Below are experts of layer 3 (counted from 0) of a mixture-of-experts language model. Rows are named router (the router's row for the expert), up (a neuron's input weights, with its number) and show model dimensions 240-287. Each number is 128 + 24 x the weight over its row's rms, rounded and kept within 0 to 255. Numbers have three digits each.
After each expert's rows: "mostly gets" lists some tokens that are sent to it at least half of the time. This comes from a sample of Wikipedia text that the model never trained on.

# expert 10
router:145139152131121096124170142155150087074102136091131148089113113100133135103144123141118127162104166081194126137130183147107107116100119131113120
up0:133116124123140132097114112164064152112140179127095145134111110125133121162158107112190147149113127103102086167111131154121120147118111104149119
mostly gets: " Mar", "en", " Bar", "t", " University", "k"

# expert 12
router:139112123140081116162189115181159163120129123143085157144122115112155130142160126170074118115136138102112156129099163142143088140122131121141124
up0:131131136178107102129149193105148114118156134103138168144122123134130163129112158185107170120132176180117133139136105099102151131115109106147087
mostly gets: " of", " with", " for", " into", " from", " including"

# expert 21
router:156089145144131095112160152136149120092129133111146148149099126100143143094157102157114130146091167108169109148135148162125088122105116113097104
up0:101073164114098124128142112105116126143047162116123141143145135156131146119145111120164107183153197127087147137121118186117170127136115157075128
mostly gets: " can", " Grand", " \"W", " B", " Di", " Div"

# expert 20
router:159140134135118096152170138141154108108150137079148143146087102150192156114151117148118118144100143099141123142116142169113105114103128108120112
up0:128124137139134100103137128167114127145138138115140130107136175101083131118099167079149111131140134122108111114121138114096141142076140138154100
mostly gets: "es.", " \"L", " Bank", " (Japanese:", " must", " call"

# expert 7
router:182109167127100102123173150142133097091148160131149138160094106112184126117156099156146123143110169080149111144095157163124099112108148104122098
up0:162066134148127123128123118133113176153148109150153139138138093122187093145151091146121125143120108106159163149153154100113168137115148116116110
mostly gets: " then", " t", " Q", " J", " FW", " j"

# expert 5
router:135139153129130111058139125144144107105178108119114135175066121099136160098167125146104125121116151101152146152087147162124125128105122124137138
up0:140130118117096137116126165095113108131148066087118099160127153088115158121113121153129106116111142134133130125161126098109122140138130127098112
mostly gets: "ag", "°", " (age", "',", "eg", " km"

# expert 22
router:159125129137103102127162150148140083096131131090159139086138123107147127122153099151101143121102148094182128131118171126099113118116137109117096
up0:128161128165140084111150160123137131152133114115141112107090144124135177131102094107115132118117117129132168155139121131148124157066146120154122
mostly gets: "ron", " Green", " Gen", " Gary", "0", " Cal"

# expert 17
router:176091142117098100138143142151161114080108145084148139156118137101152140080161106122127126135094158107141121146129169155126111111087109095123117
up0:159089173131156114122085155143178127108136159131120120146131130142084138124126155135132140119168173131092087164105142173116142129110123099115155
mostly gets: " P", " Air", "-d", " Labour", " Charles", " pro"

# expert 30
router:177072159115134074152171149164143108116125110110144138183096123108185149102179103151125139110087164111171109159096154138140108124096123112126104
up0:101135123129160099145142113113152094063161128154134122155127133115151171112109194117127087145133102117133129156097080143065113128135108102147126
mostly gets: " William", " Los", " Bur", "aj", " though", "ij"

# expert 28
router:153098154129082101133140165153140124083131133084135123138101116107164146082163106155127136145096165104154130147112155177127117122103116105104120
up0:151098181111140139168131134130117154100138104132129129077141113157120109150169148132122088163123129134131184175122113113092146166081133078071099
mostly gets: " b", " Car", " I", " n", " 2,", " ex"

# expert 26
router:149099147144098102134151144150163092120117119093131150148088113138082137117172094137114156104106196133154128151103165138118108130095098102126093
up0:130160132172134145101162117155105137114139176150119107104162133117172204176088150114163114185156098113146106165172119132084091102122100114146120
mostly gets: "\\", " there", " There", " would", "af", "ath"

# expert 6
router:170136149138135083158168136148140116115136133114157157155105121088136155115144097133133126120092179111140137129130157139112115103105132100130097
up0:150163177119148105129091114147133155095114120119128114152140148113123157116144061124111089124073088151177130161183105128129149144120094162121089
mostly gets: " Be", " never", " what", " least", " Sl", " Jo"

# expert 9
router:162108128128078084133159133161132109110139128103123140152109107115173118114172088150142139131098178118167130162101161155109110131086113112116101
up0:138116131112102096137112121093112119102109141154121105119130108140127118125185115134125107063149133099094163118179145168122118085122086157124185
mostly gets: " Yes", "5", " Gr", " USA", "ut", " Brown"

# expert 0
router:165128134120115121121140167142137122094135115106152170133090122125163131106162142151131132134082154097146129132112140146110109138113122088124114
up0:118140157124121118131115130103124126111144090107164104097130140174092112092099101180100176113090124128102109107148122100116166159134132166079141
mostly gets: " 12", " 13", " 30", " 34", " 45", " 57"

# expert 8
router:166106138141123097121135136154137117107120144100135147143086135103140153107162099118137153110112168116187105152117167140125106130094138122108104
up0:145140147145112111106146114093080154118115148124129076112090168124154094182149140111150151116135098192143127155137154162086141157143142114139093
mostly gets: " (18", " while", " Man", " social", " Cl", " before"

# expert 11
router:135129158117097131170148168084131097117117100081167151123052118139133112113080111166149107166118176117115136115121153164136110123138125134140084
up0:152107104131130122165127143150128097083127129105134093150097108132075110153130124179135106135142104158173122076141123148060111101095108132149165
mostly gets: " won", " Championship", " Nominated", " scored", " Cup", " winning"

# expert 27
router:178125126142089101149150135164148109101156143113155180113097120116153154105153101141112112134113156088166114155115145160119117120103115102123104
up0:158141132113095146201147107076133142143132136144107084142130146146099099144130111149154108143132158170134157149115120127158113110109099078124147
mostly gets: " Red", " one", " Rock", " Force", " (born", " E"

# expert 31
router:155146158118094096154143146143162075120160185115135148127103152136136141093137101156136132127101153101190125141111137148111127117110095097117111
up0:129126125134143125109140113123130169131123104120138125113199088109167103136123101133153123104088134089107148178130117106119156138113104091141117
mostly gets: "H", " end", " They", " direct", " Ag", " re"

# expert 18
router:144131134106158085162135113087119162109122180102099130101122191098151127085150098151122112106109067145134167173144195129120113164157149095073108
up0:150143157143120100091128123115134099151132096140137172119081164083082122114128116126128120147120145131099168161142130142101141116097127134112196
mostly gets: " control", " built", " killed", " located", " use", " land"

# expert 23
router:166100149131126121145182154144155116113128127103137158134114103144133153107134111159118136133105177086178086144130169147122099138113120091101103
up0:163112136166112117126143124126158109108124141088119102120114133086164121101128128142172127158130100122123083141138167113119101087125156159117122
mostly gets: " School", " medical", " (198", " Dar", " China", " Yes"

# expert 13
router:188124140163126096149164173153175110106139154104172167120107140092112152133163118133112145119100151109156123148137160157119118080106114117120102
up0:166118111119094125111090118127146131093123169133142118135067128117105168118110143175088123123151129137119124149129133128103164118111181143087104
mostly gets: " N", " F", " El", " Pl", " e", " al"